Weights of a small mixture-of-experts language model, trained from scratch on English Wikipedia.
Experts: 128 experts in each of 10 layers, 64 SwiGLU neurons an expert, 4 picks a token, a softmax router.
Training: a variant of SOAP for the experts, 518M tokens, 3633 steps.
Below are experts of layer 7 (counted from 0) of a mixture-of-experts language model. Rows are named router (the router's row for the expert), gate (a neuron's input weights, with its number), up (a neuron's input weights, with its number), down (a neuron's output weights, with its number) and show model dimensions 0-223. Each number is 50 + 12 x the weight over its row's rms, rounded and kept within 0 to 99.
After each expert's rows: "mostly gets" lists some tokens that are sent to it at least half of the time. This comes from a sample of Wikipedia text that the model never trained on.

# expert 42
router:55 45 55 56 42 46 51 36 60 22 53 45 42 59 62 58 41 40 62 38 60 44 27 62 53 70 39 54 75 57 56 46 56 51 42 50 52 45 38 57 46 72 55 35 50 45 66 54 60 51 64 67 38 43 40 63 32 19 75 30 26 61 48 41 51 57 47 39 44 37 62 27 59 44 37 41 61 56 61 35 26 49 30 56 58 46 66 27 49 49 40 53 80 81 59 51 58 69 32 64 50 36 60 40 54 38 57 39 44 40 57 54 37 57 38 69 58 64 60 22 70 48 48 43 38 36 55 46 39 57 55 47 30 26 58 33 53 56 48 58 42 58 41 47 61 48 40 32 48 35 34 55 46 64 66 60 47 44 34 64 49 53 33 38 58 54 50 38 60 43 53 52 63 64 48 63 54 64 56 41 58 39 52 48 48 53 58 70 40 24 50 62 69 46 73 55 43 51 33 49 46 47 15 42 63 45 46 58 54 47 56 41 44 41 41 63 30 54 42 35 74 46 33 53
gate0:70 52 38 39 55 64 46 37 58 28 50 61 37 52 57 57 37 75 60 49 53 66 51 55 51 51 48 52 32 42 59 58 34 66 46 39 58 47 36 61 62 49 52 57 61 73 53 18 65 74 50 53 32 41 30 47 41 57 55 71 58 51 63 42 33 49 39 46 38 69 57 62 24 26 55 63 74 60 56 44 44 40 60 65 57 62 42 59 63 40 57 52 51 76 45 51 45 74 58 58 49 52 57 38 69 57 51 49 49 55 38 53 48 51 42 46 44 65 35 54 47 59 69 68 83 54 59 66 62 35 53 59 45 39 52 53 66 63 39 38 52 51 39 35 44 29 40 56 69 67 41 51 40 54 56 56 35 56 53 35 52 42 46 50 25 36 58 49 64 64 41 58 45 48 67 59 41 35 56 07 47 56 63 45 45 24 69 44 40 36 46 40 56 57 26 26 51 31 43 44 33 45 27 40 56 40 55 58 45 66 57 42 44 47 51 49 45 55 64 33 49 61 57 44
up0:56 36 38 36 42 63 51 45 51 39 59 65 43 59 72 49 56 74 74 63 42 52 42 41 68 74 50 53 44 47 62 63 55 61 45 59 84 56 51 51 39 79 40 54 50 56 40 51 50 61 54 56 67 40 53 39 50 46 68 54 50 62 46 55 19 41 48 68 34 51 43 62 34 35 56 43 55 55 35 53 31 52 48 52 57 61 37 64 66 46 55 52 62 74 54 69 44 61 44 58 59 38 49 43 70 40 65 42 52 50 25 48 45 52 47 38 42 59 23 66 38 59 82 44 73 53 49 51 66 47 71 47 60 35 54 42 64 60 24 55 54 37 40 37 54 52 36 32 56 68 43 65 56 40 47 44 33 46 46 45 48 48 48 46 36 37 44 42 53 64 44 75 26 48 56 48 67 52 53 24 43 56 61 43 48 42 60 36 38 48 48 34 53 55 39 31 33 56 31 24 51 34 38 49 63 52 52 27 65 53 73 55 54 46 44 58 29 63 68 41 52 60 53 63
down0:42 72 56 57 56 61 75 54 56 57 40 54 39 71 46 29 48 75 57 55 50 54 45 41 35 46 59 49 57 55 50 22 60 71 45 47 53 47 58 49 67 62 65 63 41 50 37 49 53 51 38 37 30 53 42 44 46 26 30 42 44 44 32 44 30 63 45 77 26 56 62 54 44 68 42 53 49 57 20 27 36 50 50 58 37 40 41 44 73 68 55 65 65 32 54 53 54 56 67 51 47 59 58 56 35 36 57 62 49 50 34 66 56 66 62 60 49 48 50 53 52 55 26 53 53 78 32 47 64 50 47 38 37 39 56 20 52 49 60 41 39 57 46 58 51 70 43 52 60 60 32 40 32 67 66 50 63 64 70 60 48 56 46 68 52 56 28 41 77 47 60 62 72 29 60 60 64 44 50 56 49 41 48 50 44 65 50 31 47 45 47 35 43 55 41 34 73 46 61 46 41 58 25 37 47 37 47 32 53 56 57 51 28 54 48 45 56 47 42 35 41 56 49 30
mostly gets: " this", " some", " This", " several", " many", " these"

# expert 79
router:44 40 46 39 50 51 32 66 40 27 47 57 47 43 59 63 40 46 47 38 70 47 38 65 38 54 57 53 51 43 37 61 51 44 60 50 48 46 58 42 50 48 53 55 42 58 54 30 44 69 44 55 63 72 45 42 56 42 44 70 40 56 71 62 62 39 54 55 65 43 51 49 68 34 38 64 53 38 58 59 56 55 50 55 51 76 65 33 43 53 46 53 35 41 73 48 33 74 48 37 35 19 29 47 64 67 29 77 59 50 63 42 47 20 56 56 50 37 59 53 49 37 47 48 41 36 48 38 34 28 31 47 34 44 40 54 42 48 47 30 54 44 51 27 51 67 54 58 34 40 62 38 39 45 70 58 70 72 65 56 53 62 64 63 33 44 63 50 55 63 66 53 32 46 36 55 30 56 41 37 59 31 59 68 38 45 58 38 63 55 68 66 49 69 67 57 25 21 48 53 46 52 28 40 43 68 54 51 63 66 64 43 61 53 49 57 51 58 45 54 40 33 33 38
gate0:55 49 44 65 58 46 48 50 57 49 63 40 47 43 56 20 33 53 77 41 63 42 35 43 45 56 51 48 45 42 66 67 41 52 76 68 59 47 37 46 63 39 46 52 17 58 56 64 29 47 57 43 35 51 40 40 34 57 65 59 55 46 45 47 58 66 40 51 31 62 62 57 48 40 42 48 57 43 43 31 66 35 51 51 45 40 37 58 63 48 52 57 51 56 51 49 47 51 56 49 72 39 66 40 53 58 44 41 29 29 72 35 47 41 20 69 65 65 41 57 70 67 64 42 57 64 45 33 31 38 64 53 56 53 56 58 37 46 60 50 75 44 71 42 53 38 52 52 42 55 40 49 14 50 40 49 28 44 41 47 47 64 40 49 32 46 52 41 48 41 58 42 51 26 42 32 58 37 52 55 74 50 54 57 59 54 71 54 60 45 47 38 59 63 59 45 35 28 59 33 53 53 47 45 44 52 51 54 58 73 64 76 48 70 42 42 44 51 52 29 61 78 18 59
up0:49 33 48 53 48 38 55 50 49 58 39 34 37 47 50 81 38 67 27 52 51 64 51 56 43 41 47 45 70 76 29 48 43 51 47 42 46 54 41 62 45 48 54 32 58 37 66 33 68 59 48 42 64 53 45 63 43 48 46 65 50 52 52 66 77 41 55 46 55 49 46 50 40 43 66 52 46 60 41 56 43 60 47 56 49 53 67 52 48 35 49 47 36 38 32 47 58 48 58 52 31 53 24 72 41 61 64 70 36 42 36 54 52 64 65 42 51 34 51 48 42 24 17 52 39 51 51 56 73 65 46 26 41 42 61 60 78 55 61 51 41 64 32 65 56 60 39 46 64 48 51 72 67 55 45 51 65 65 68 56 40 38 59 45 58 46 58 18 48 52 39 48 63 68 53 77 50 44 57 35 33 58 63 47 39 63 39 52 52 40 47 85 52 37 40 40 60 33 54 63 48 17 42 42 59 61 51 48 72 58 44 40 43 64 61 55 41 51 37 39 54 27 67 45
down0:59 54 50 60 39 28 51 56 54 33 61 50 55 44 58 46 27 69 54 69 56 57 62 47 49 41 37 49 52 34 31 48 32 50 40 58 26 43 46 52 53 74 42 39 53 35 52 24 54 56 52 76 62 15 59 53 50 38 52 42 60 60 37 58 42 41 61 63 32 65 33 26 50 59 27 53 56 52 55 50 56 67 56 53 41 60 25 61 53 65 42 57 62 41 41 39 66 40 32 31 54 65 40 60 38 52 51 52 49 54 59 41 63 50 56 44 63 26 56 48 34 50 82 62 67 44 57 54 77 53 43 59 47 44 39 46 55 47 51 48 41 59 56 42 69 67 33 31 53 41 41 51 50 77 45 65 47 39 38 47 51 51 61 59 39 68 56 53 41 62 47 43 34 36 61 74 31 82 34 58 70 47 42 65 53 36 47 55 44 33 56 42 65 44 76 54 37 44 43 69 41 57 63 53 42 61 32 76 69 59 44 42 44 59 33 51 49 46 38 42 47 41 51 41
mostly gets: " T", " K", " Ta", " Hu", " D", " E"

# expert 54
router:42 60 38 71 73 55 30 52 44 57 42 49 29 67 52 39 40 34 44 26 61 78 74 43 48 50 60 34 45 69 54 49 40 65 77 47 66 43 61 49 56 60 49 58 56 44 66 47 32 51 70 62 51 62 46 57 48 48 27 41 58 69 63 55 36 51 61 31 53 63 44 37 61 46 38 37 55 50 73 61 52 43 67 42 36 73 61 48 53 49 40 54 28 51 65 40 70 52 69 51 51 40 48 42 54 42 49 66 44 36 31 66 26 53 46 50 52 56 38 41 31 38 40 36 42 51 52 47 63 53 40 28 56 55 58 50 49 43 49 36 56 78 54 55 63 53 53 41 65 54 43 41 65 37 54 40 46 57 66 50 46 72 64 38 29 19 65 49 53 49 52 24 60 70 25 61 36 38 42 32 53 54 48 53 51 48 79 53 67 48 50 53 36 38 67 58 36 50 64 38 31 43 65 58 62 56 61 29 50 45 47 53 45 50 31 43 68 56 56 44 35 53 51 38
gate0:53 26 55 60 25 50 53 52 77 50 45 52 40 49 59 60 54 58 48 51 32 54 63 62 74 42 55 29 54 73 45 58 69 44 58 44 44 44 54 59 53 54 48 54 40 47 45 51 56 76 42 51 69 51 55 38 64 49 52 34 52 41 74 57 57 66 55 44 48 36 46 46 56 67 49 39 60 44 48 52 63 58 71 51 50 53 51 28 34 33 49 52 62 58 40 42 39 56 52 45 50 46 63 46 46 62 48 56 25 40 70 53 35 44 62 51 49 40 37 51 39 38 44 28 75 48 28 28 70 44 59 31 51 56 27 59 39 59 55 54 51 39 40 51 50 43 47 44 70 54 76 49 33 47 47 48 56 46 54 50 67 53 27 77 46 50 50 43 22 49 69 50 45 48 33 52 47 45 13 66 69 53 38 74 76 47 31 32 59 52 34 57 45 55 50 29 52 55 44 39 37 57 45 52 73 60 64 63 73 45 52 27 48 31 54 38 43 41 74 44 55 44 32 41
up0:48 71 51 41 48 51 44 44 16 44 70 46 53 60 48 40 41 52 50 68 41 49 41 40 45 61 29 71 56 19 59 59 24 54 37 53 40 58 56 55 48 51 43 62 47 30 51 21 47 36 40 45 44 49 57 61 29 49 56 71 50 62 29 53 54 50 45 49 58 74 49 50 44 49 43 56 30 67 57 56 52 37 40 54 52 55 51 46 42 65 54 40 54 57 37 65 53 52 46 59 44 60 39 54 53 54 41 54 56 63 42 46 57 61 49 64 42 48 63 36 46 87 55 71 24 31 79 42 37 55 28 67 35 47 68 48 46 43 39 58 30 38 44 54 63 71 59 46 42 48 32 46 62 60 43 66 51 64 58 68 41 49 53 41 60 56 32 39 62 38 44 51 38 67 57 41 55 67 65 38 29 51 56 41 46 57 59 60 48 48 78 62 49 50 61 50 51 31 49 69 67 56 35 44 19 37 34 38 42 54 54 58 36 68 49 73 58 60 28 72 63 42 47 52
down0:49 33 60 52 48 61 47 49 57 47 55 51 20 25 43 42 28 49 52 45 48 46 64 53 48 62 62 73 64 44 55 74 32 56 27 52 54 76 27 48 32 69 44 52 55 40 35 47 60 69 73 47 57 42 58 38 19 42 55 50 62 45 42 36 45 53 33 51 47 41 54 56 20 58 33 51 41 44 57 49 41 60 42 65 43 67 50 50 57 53 59 52 59 48 43 62 59 51 48 51 41 73 44 42 57 52 61 58 50 55 43 38 44 21 63 51 34 41 55 60 33 63 21 89 48 36 59 72 22 51 50 43 61 51 54 55 41 53 59 24 36 52 59 41 61 37 61 58 38 75 41 36 69 51 58 70 60 54 53 51 58 54 46 47 58 68 30 38 52 48 45 47 63 63 74 46 34 43 47 32 49 35 47 60 38 53 57 42 53 58 51 60 70 38 42 63 28 37 38 45 71 69 42 46 44 58 64 36 41 52 43 51 49 49 69 53 58 60 51 51 52 56 43 69
mostly gets: "alth", " High", "imal", "iness", " People", " Nether"

# expert 48
router:53 60 68 49 33 46 44 33 68 42 60 43 57 40 43 61 45 60 42 48 43 67 33 65 50 41 51 41 44 69 42 57 56 50 63 45 28 50 52 44 44 53 63 45 59 44 62 39 38 57 40 68 46 63 42 77 20 25 64 32 39 60 48 55 40 57 45 18 69 27 77 53 73 59 54 50 56 72 56 32 57 64 51 68 31 46 53 43 48 54 44 54 59 52 57 40 62 68 50 61 42 18 32 40 66 39 63 68 50 61 31 61 49 53 42 63 55 64 50 69 47 54 50 68 32 21 56 41 31 57 67 46 53 35 44 35 45 61 53 29 48 55 28 58 50 40 53 37 44 33 54 43 49 54 68 74 59 33 47 73 46 29 42 38 51 50 55 55 54 50 39 32 58 46 43 51 38 62 53 40 55 41 44 44 59 61 30 54 44 50 43 42 54 52 38 66 64 49 30 60 52 29 20 45 63 44 33 65 47 55 53 52 33 56 55 37 47 45 45 60 58 43 41 45
gate0:54 52 64 45 46 40 45 46 31 67 30 58 56 65 46 67 43 73 45 36 36 80 39 52 80 45 63 62 72 57 50 47 56 37 58 66 31 38 46 31 41 74 46 49 59 51 41 53 52 32 43 29 57 64 52 39 47 58 63 67 30 40 45 50 62 65 40 72 52 51 45 67 66 56 48 58 37 53 34 64 61 29 60 36 34 48 18 52 56 53 38 55 52 52 39 41 56 58 42 47 72 56 58 56 61 33 27 42 46 65 40 63 70 49 33 43 55 31 53 70 38 39 50 68 58 41 44 44 46 44 58 42 48 68 46 37 59 59 53 64 38 42 45 49 49 44 35 51 50 58 53 60 39 33 82 44 62 73 53 52 67 40 50 63 32 66 53 57 48 55 32 42 46 70 53 76 23 44 51 53 63 65 57 53 56 25 54 54 40 53 60 57 60 41 47 44 45 52 45 55 65 36 53 53 39 62 35 46 31 50 50 31 50 63 41 24 40 54 51 45 56 34 33 60
up0:64 54 60 48 50 54 52 64 37 19 35 57 33 52 32 52 53 75 61 53 33 44 55 57 42 41 64 57 52 49 61 55 59 38 48 43 29 57 70 29 33 54 32 49 49 71 48 40 34 24 36 27 73 67 53 51 55 53 50 56 58 60 58 24 53 42 45 50 66 38 43 67 65 64 39 72 62 50 23 49 59 39 29 29 53 57 46 65 77 55 53 62 69 52 48 44 60 48 51 48 63 41 61 61 48 39 52 52 58 78 45 58 54 55 14 51 47 32 42 39 45 40 44 56 57 57 51 31 54 50 36 70 63 62 51 51 52 73 51 58 42 48 27 54 55 36 53 57 49 63 67 26 43 52 68 32 54 53 57 70 49 49 62 46 48 45 56 61 47 56 34 73 39 66 50 41 44 52 59 56 57 51 56 50 48 47 58 41 31 49 63 66 48 36 59 42 39 60 46 42 44 63 48 40 52 33 38 59 63 74 56 32 59 44 48 23 45 60 26 45 63 35 44 49
down0:38 42 53 75 61 52 51 67 57 50 40 60 43 51 55 38 42 42 45 47 39 42 35 61 53 39 46 60 56 55 47 57 53 42 68 65 69 56 57 54 58 35 63 51 80 56 58 52 66 19 56 48 55 42 56 28 68 41 34 74 59 50 52 51 54 40 38 58 52 55 51 29 72 59 39 45 48 41 46 53 52 70 53 53 70 36 59 41 30 60 46 70 46 50 47 57 45 41 41 27 70 57 41 35 50 61 58 57 38 30 64 36 65 45 44 36 55 46 64 53 70 57 50 45 80 55 65 36 43 58 35 41 38 47 51 52 40 63 36 56 65 65 47 43 42 49 41 86 43 56 45 35 33 66 62 62 28 53 58 32 31 32 76 46 49 66 57 57 60 68 51 54 67 49 44 51 59 38 41 47 85 52 30 45 45 46 54 59 34 36 43 35 48 46 51 48 34 37 47 28 45 53 18 41 35 55 53 44 56 65 43 54 34 63 44 32 45 66 56 45 38 51 35 63
mostly gets: " his", " her", " its", " their", " His", "er's"

# expert 0
router:36 43 46 43 55 60 68 62 74 42 75 26 50 54 59 44 50 51 64 41 57 40 45 40 49 36 54 29 39 44 48 44 45 67 57 59 46 43 38 54 39 61 42 39 53 65 53 58 48 62 56 58 43 40 61 54 40 39 32 24 43 72 45 57 60 44 56 47 61 35 47 54 35 55 65 25 54 57 56 54 38 33 64 47 63 58 47 44 59 51 34 69 39 58 64 52 28 45 57 48 31 24 39 33 37 53 50 71 46 71 47 43 49 00 59 35 49 53 48 31 53 60 51 42 43 53 53 55 49 55 71 66 82 60 41 67 36 56 60 47 61 27 72 59 64 63 52 22 48 50 35 50 55 59 52 34 64 41 49 47 22 61 46 42 34 47 66 47 45 73 57 33 47 55 46 44 56 35 32 42 44 48 55 64 51 46 50 71 42 56 39 43 68 26 43 47 45 55 56 43 63 48 71 32 50 45 43 63 58 60 54 62 34 53 62 50 52 44 42 53 47 66 27 51
gate0:50 41 57 56 16 67 57 28 58 50 21 65 49 37 66 28 71 58 44 45 56 45 43 35 54 54 48 66 50 55 68 69 38 51 69 42 29 61 52 36 58 44 51 66 45 74 55 44 49 50 44 28 66 56 39 40 37 55 72 53 61 40 62 47 49 56 65 33 57 56 55 57 39 29 49 35 33 52 48 48 55 36 45 32 58 67 53 55 78 44 63 52 50 68 42 34 58 50 39 49 48 48 12 59 46 52 37 68 30 51 45 62 28 40 53 54 50 40 44 38 35 44 29 55 72 47 65 52 41 43 56 60 45 59 26 40 65 72 39 45 46 47 32 44 63 55 37 32 47 65 65 40 41 46 52 43 70 48 59 35 38 58 64 67 40 49 45 72 51 42 45 48 39 55 39 54 54 62 45 69 55 85 48 53 47 32 48 69 43 57 60 69 52 54 53 73 67 36 39 37 55 43 45 54 47 56 42 33 58 55 47 52 59 41 63 49 46 33 54 45 53 33 55 62
up0:47 52 39 58 61 36 57 29 48 62 43 49 75 56 63 36 42 47 49 59 51 48 49 49 51 39 64 54 39 51 56 68 49 54 51 54 32 50 62 33 56 65 54 77 69 61 62 49 63 72 36 67 43 58 51 26 53 54 48 52 49 73 54 69 44 53 57 50 65 48 76 62 37 25 75 55 38 47 67 49 59 23 45 29 59 47 42 50 56 35 64 40 41 84 35 52 63 32 52 45 67 43 28 64 22 65 23 53 44 55 31 55 32 52 77 38 39 46 35 33 30 47 47 49 51 50 60 58 33 49 54 63 55 43 43 56 47 67 39 47 48 43 36 33 57 62 41 53 52 52 64 54 33 41 27 35 49 57 55 40 39 34 63 54 52 63 47 64 58 62 73 58 37 46 58 53 50 61 53 51 48 48 32 24 26 43 41 47 67 46 66 66 29 34 65 49 64 43 38 48 47 42 48 39 43 41 41 55 57 52 48 63 55 55 48 57 59 50 47 35 44 33 72 53
down0:57 50 56 54 66 48 60 51 35 65 55 58 55 63 45 50 51 42 28 50 37 44 48 53 27 41 50 43 44 42 69 45 63 74 49 56 38 30 82 33 22 43 48 57 65 53 75 57 73 47 24 63 44 56 29 33 57 68 59 43 60 42 59 23 60 32 37 60 57 51 46 55 51 50 53 51 61 57 36 57 69 49 43 38 48 38 43 49 80 28 58 65 47 42 36 34 44 65 49 69 39 75 23 42 51 65 50 30 57 47 57 54 43 66 49 56 54 62 52 65 56 61 43 46 46 46 43 68 44 24 49 59 49 38 60 59 49 52 61 47 50 40 44 47 27 40 63 51 62 44 45 50 48 31 58 43 44 48 39 61 58 38 41 33 47 29 66 61 32 58 29 49 33 34 38 66 58 43 35 32 53 48 77 27 53 24 75 47 33 48 58 57 50 50 57 42 53 39 61 53 64 59 66 54 48 45 51 65 57 58 43 48 64 65 43 50 66 59 42 60 52 60 49 60
mostly gets: " River", "ville", "ella", "well", "ima", " Island"

# expert 125
router:63 49 42 52 58 46 71 58 56 58 61 51 76 71 41 39 43 44 59 42 76 50 63 60 42 38 43 36 40 61 45 46 48 70 39 59 44 38 58 78 60 46 48 45 54 66 40 53 36 58 56 69 55 38 39 54 38 61 37 20 43 53 33 42 64 51 61 54 45 50 55 44 59 60 64 52 72 52 67 44 51 48 55 31 52 63 39 53 63 50 26 69 27 49 66 49 35 35 57 64 45 46 65 39 37 52 41 53 67 65 44 27 58 40 43 35 38 60 43 44 48 52 50 64 40 41 81 53 33 34 55 50 61 56 35 21 63 44 43 47 37 54 75 58 48 41 63 26 30 60 40 60 60 46 48 44 43 40 66 61 49 58 48 62 22 51 52 56 36 57 41 29 60 62 57 40 59 36 27 27 67 54 50 64 53 48 52 54 68 46 39 59 65 34 55 51 60 52 44 45 44 35 72 46 68 41 39 51 61 39 61 35 54 31 61 63 47 36 23 43 66 57 53 41
gate0:59 37 49 56 49 44 47 43 30 52 48 61 41 51 51 58 35 43 50 42 74 57 32 49 45 45 53 61 52 66 31 26 60 47 46 46 58 49 51 28 57 68 48 71 54 39 51 59 31 56 76 65 63 42 69 51 60 37 50 50 76 38 57 56 62 41 18 71 46 52 57 60 85 46 42 37 70 66 49 41 43 74 45 36 53 48 52 59 45 51 77 57 47 39 68 20 57 68 53 43 62 53 65 70 44 54 60 56 73 54 65 35 81 63 69 63 36 33 60 46 57 58 35 53 35 49 52 42 56 51 30 48 37 60 43 39 56 49 32 33 33 45 52 58 32 61 41 34 50 49 56 48 47 55 51 67 50 45 45 53 55 78 32 47 50 58 54 57 23 30 54 51 60 38 49 63 64 50 57 47 34 64 44 59 59 53 45 50 48 41 38 60 51 32 51 50 46 44 28 62 54 67 40 39 52 44 40 46 29 71 35 52 65 31 45 37 47 33 56 45 47 51 50 48
up0:47 47 46 53 61 43 62 34 32 45 49 62 38 56 45 43 33 53 36 44 51 66 36 50 32 63 58 57 55 63 45 47 57 68 45 52 52 32 71 33 63 66 62 67 68 42 51 55 44 46 71 86 56 53 69 40 56 47 46 48 75 43 52 40 58 49 39 71 57 60 57 69 67 61 50 36 59 80 65 45 28 60 50 32 55 64 50 43 58 49 84 49 55 29 52 30 53 66 57 58 71 28 71 41 47 58 43 35 50 49 53 54 64 52 68 44 43 35 54 56 47 46 42 60 34 47 58 32 47 44 29 46 46 58 56 48 50 49 20 26 51 43 47 49 45 61 37 42 50 64 64 49 54 38 49 50 36 39 49 55 44 82 36 41 49 52 70 49 45 43 37 45 68 29 67 58 64 43 53 41 43 54 66 35 56 46 48 53 63 34 41 26 52 28 32 42 48 48 40 66 24 57 43 44 48 49 36 42 67 45 43 62 44 28 54 42 65 51 57 70 53 49 72 57
down0:44 55 41 46 29 44 55 61 55 81 48 58 39 54 53 41 65 36 49 60 54 47 52 42 45 42 17 48 56 68 66 32 32 53 60 47 64 52 36 53 53 53 60 52 41 63 45 34 40 40 52 56 63 57 21 66 54 43 24 55 44 59 17 65 48 55 44 48 50 38 42 61 53 36 61 49 45 70 62 42 45 49 49 61 61 35 64 48 65 60 51 56 53 14 52 37 50 41 51 58 55 31 27 56 26 47 61 42 70 33 40 50 39 64 40 66 44 61 58 43 69 77 42 33 32 64 70 38 53 51 58 68 41 60 57 46 39 46 55 43 61 88 40 59 39 48 48 41 36 31 54 74 46 39 48 53 58 45 64 70 55 26 50 54 66 49 47 43 58 57 35 49 41 59 18 50 33 54 62 48 43 47 53 58 54 47 48 36 50 49 42 57 52 46 47 53 38 46 55 63 49 46 39 33 51 45 51 74 75 66 62 50 54 46 38 68 51 53 42 61 61 66 60 30
mostly gets: "son", "berg", "ville", "burg", "mond", "ford"

# expert 83
router:40 51 66 55 41 62 24 42 57 53 47 48 34 56 74 73 58 50 67 57 49 59 51 40 57 52 58 43 66 37 62 48 40 43 38 43 61 25 58 52 70 33 53 52 58 60 70 43 60 59 57 63 55 29 69 59 61 43 61 54 37 31 23 56 62 49 59 25 52 46 57 28 67 45 33 68 58 68 54 40 39 58 42 60 49 39 42 53 42 48 39 41 65 47 71 51 67 38 33 36 48 62 38 50 37 33 34 65 54 35 45 57 47 62 46 59 39 64 41 56 58 60 53 52 48 28 41 60 31 75 73 31 67 46 64 38 40 55 44 43 48 68 42 62 47 33 47 59 34 53 62 18 62 47 45 50 59 49 45 70 58 50 45 48 43 57 52 63 45 43 67 50 49 42 36 60 43 60 66 53 50 68 50 60 61 54 64 35 55 42 49 25 45 71 40 40 36 66 48 45 45 46 45 39 55 33 39 52 29 35 43 60 38 47 33 76 71 36 42 75 57 44 37 39
gate0:53 61 75 60 57 67 39 43 79 46 53 53 44 29 41 66 27 86 62 41 40 72 57 43 44 45 40 51 62 36 51 15 46 66 66 35 30 52 58 59 56 45 45 46 61 39 47 41 59 40 35 46 39 59 58 39 48 34 54 45 51 38 47 67 56 45 79 43 47 47 40 65 33 77 54 55 44 60 69 51 71 43 52 39 66 43 51 33 41 45 44 55 42 52 59 41 45 57 34 42 36 36 45 31 62 60 47 55 58 41 56 40 49 39 67 54 41 40 67 57 42 47 51 63 65 60 54 54 62 68 58 45 63 67 55 46 60 34 59 29 48 42 46 55 58 54 28 49 75 65 45 39 53 30 49 40 49 27 54 60 65 61 68 58 25 58 47 45 50 35 50 35 51 51 39 67 53 46 46 62 55 56 43 42 76 33 35 53 61 37 43 37 45 66 59 40 68 46 46 80 58 41 29 32 51 50 42 54 60 47 61 52 45 39 40 52 70 42 71 62 59 61 43 30
up0:65 52 61 76 37 59 32 66 65 45 60 52 50 61 43 63 42 49 42 32 20 60 35 53 55 42 43 52 52 40 43 58 58 50 77 48 17 44 43 53 55 70 40 36 41 44 49 51 56 31 44 46 59 63 47 19 32 65 48 48 53 53 48 66 46 59 66 39 46 36 51 51 33 59 69 47 49 51 58 51 53 43 39 42 56 40 54 21 35 55 39 48 41 31 41 34 49 56 45 37 59 51 48 33 36 55 62 35 60 58 58 42 78 38 56 76 64 44 37 56 50 44 50 75 44 51 55 37 50 51 31 41 47 45 50 53 44 63 58 51 58 44 53 62 58 34 49 30 32 61 78 22 47 48 49 47 60 41 74 52 51 53 59 57 21 68 38 55 59 61 53 55 49 46 56 69 44 62 47 61 42 42 31 28 70 17 34 54 76 47 69 38 54 45 54 48 32 41 37 63 47 33 42 73 55 45 62 45 52 66 36 55 56 44 58 58 58 44 55 48 56 58 43 36
down0:49 51 39 37 92 31 60 25 68 41 47 51 39 37 53 32 32 84 44 35 61 53 52 45 36 50 47 51 44 47 49 23 57 51 70 43 33 65 39 62 54 66 36 58 65 37 52 41 39 46 50 43 46 40 44 47 29 45 34 77 56 42 36 64 50 55 45 58 54 64 55 55 54 45 29 47 51 65 63 38 44 55 51 51 46 62 56 68 44 46 38 43 59 69 55 57 51 69 30 56 68 54 33 59 66 59 58 45 70 47 55 53 73 32 44 62 46 42 56 39 51 58 66 57 50 52 34 50 53 65 72 43 45 54 26 69 58 63 50 51 49 47 57 53 36 64 31 63 49 36 36 51 71 57 55 39 64 32 31 55 51 63 57 49 51 55 65 53 58 43 49 60 51 40 31 50 68 52 47 33 60 59 38 63 54 49 47 63 66 49 49 56 38 51 49 31 48 28 48 70 83 54 43 46 34 58 28 21 42 44 65 46 49 48 33 31 32 36 54 49 56 51 43 43
mostly gets: " for", " For", " its", " his", " a", "er's"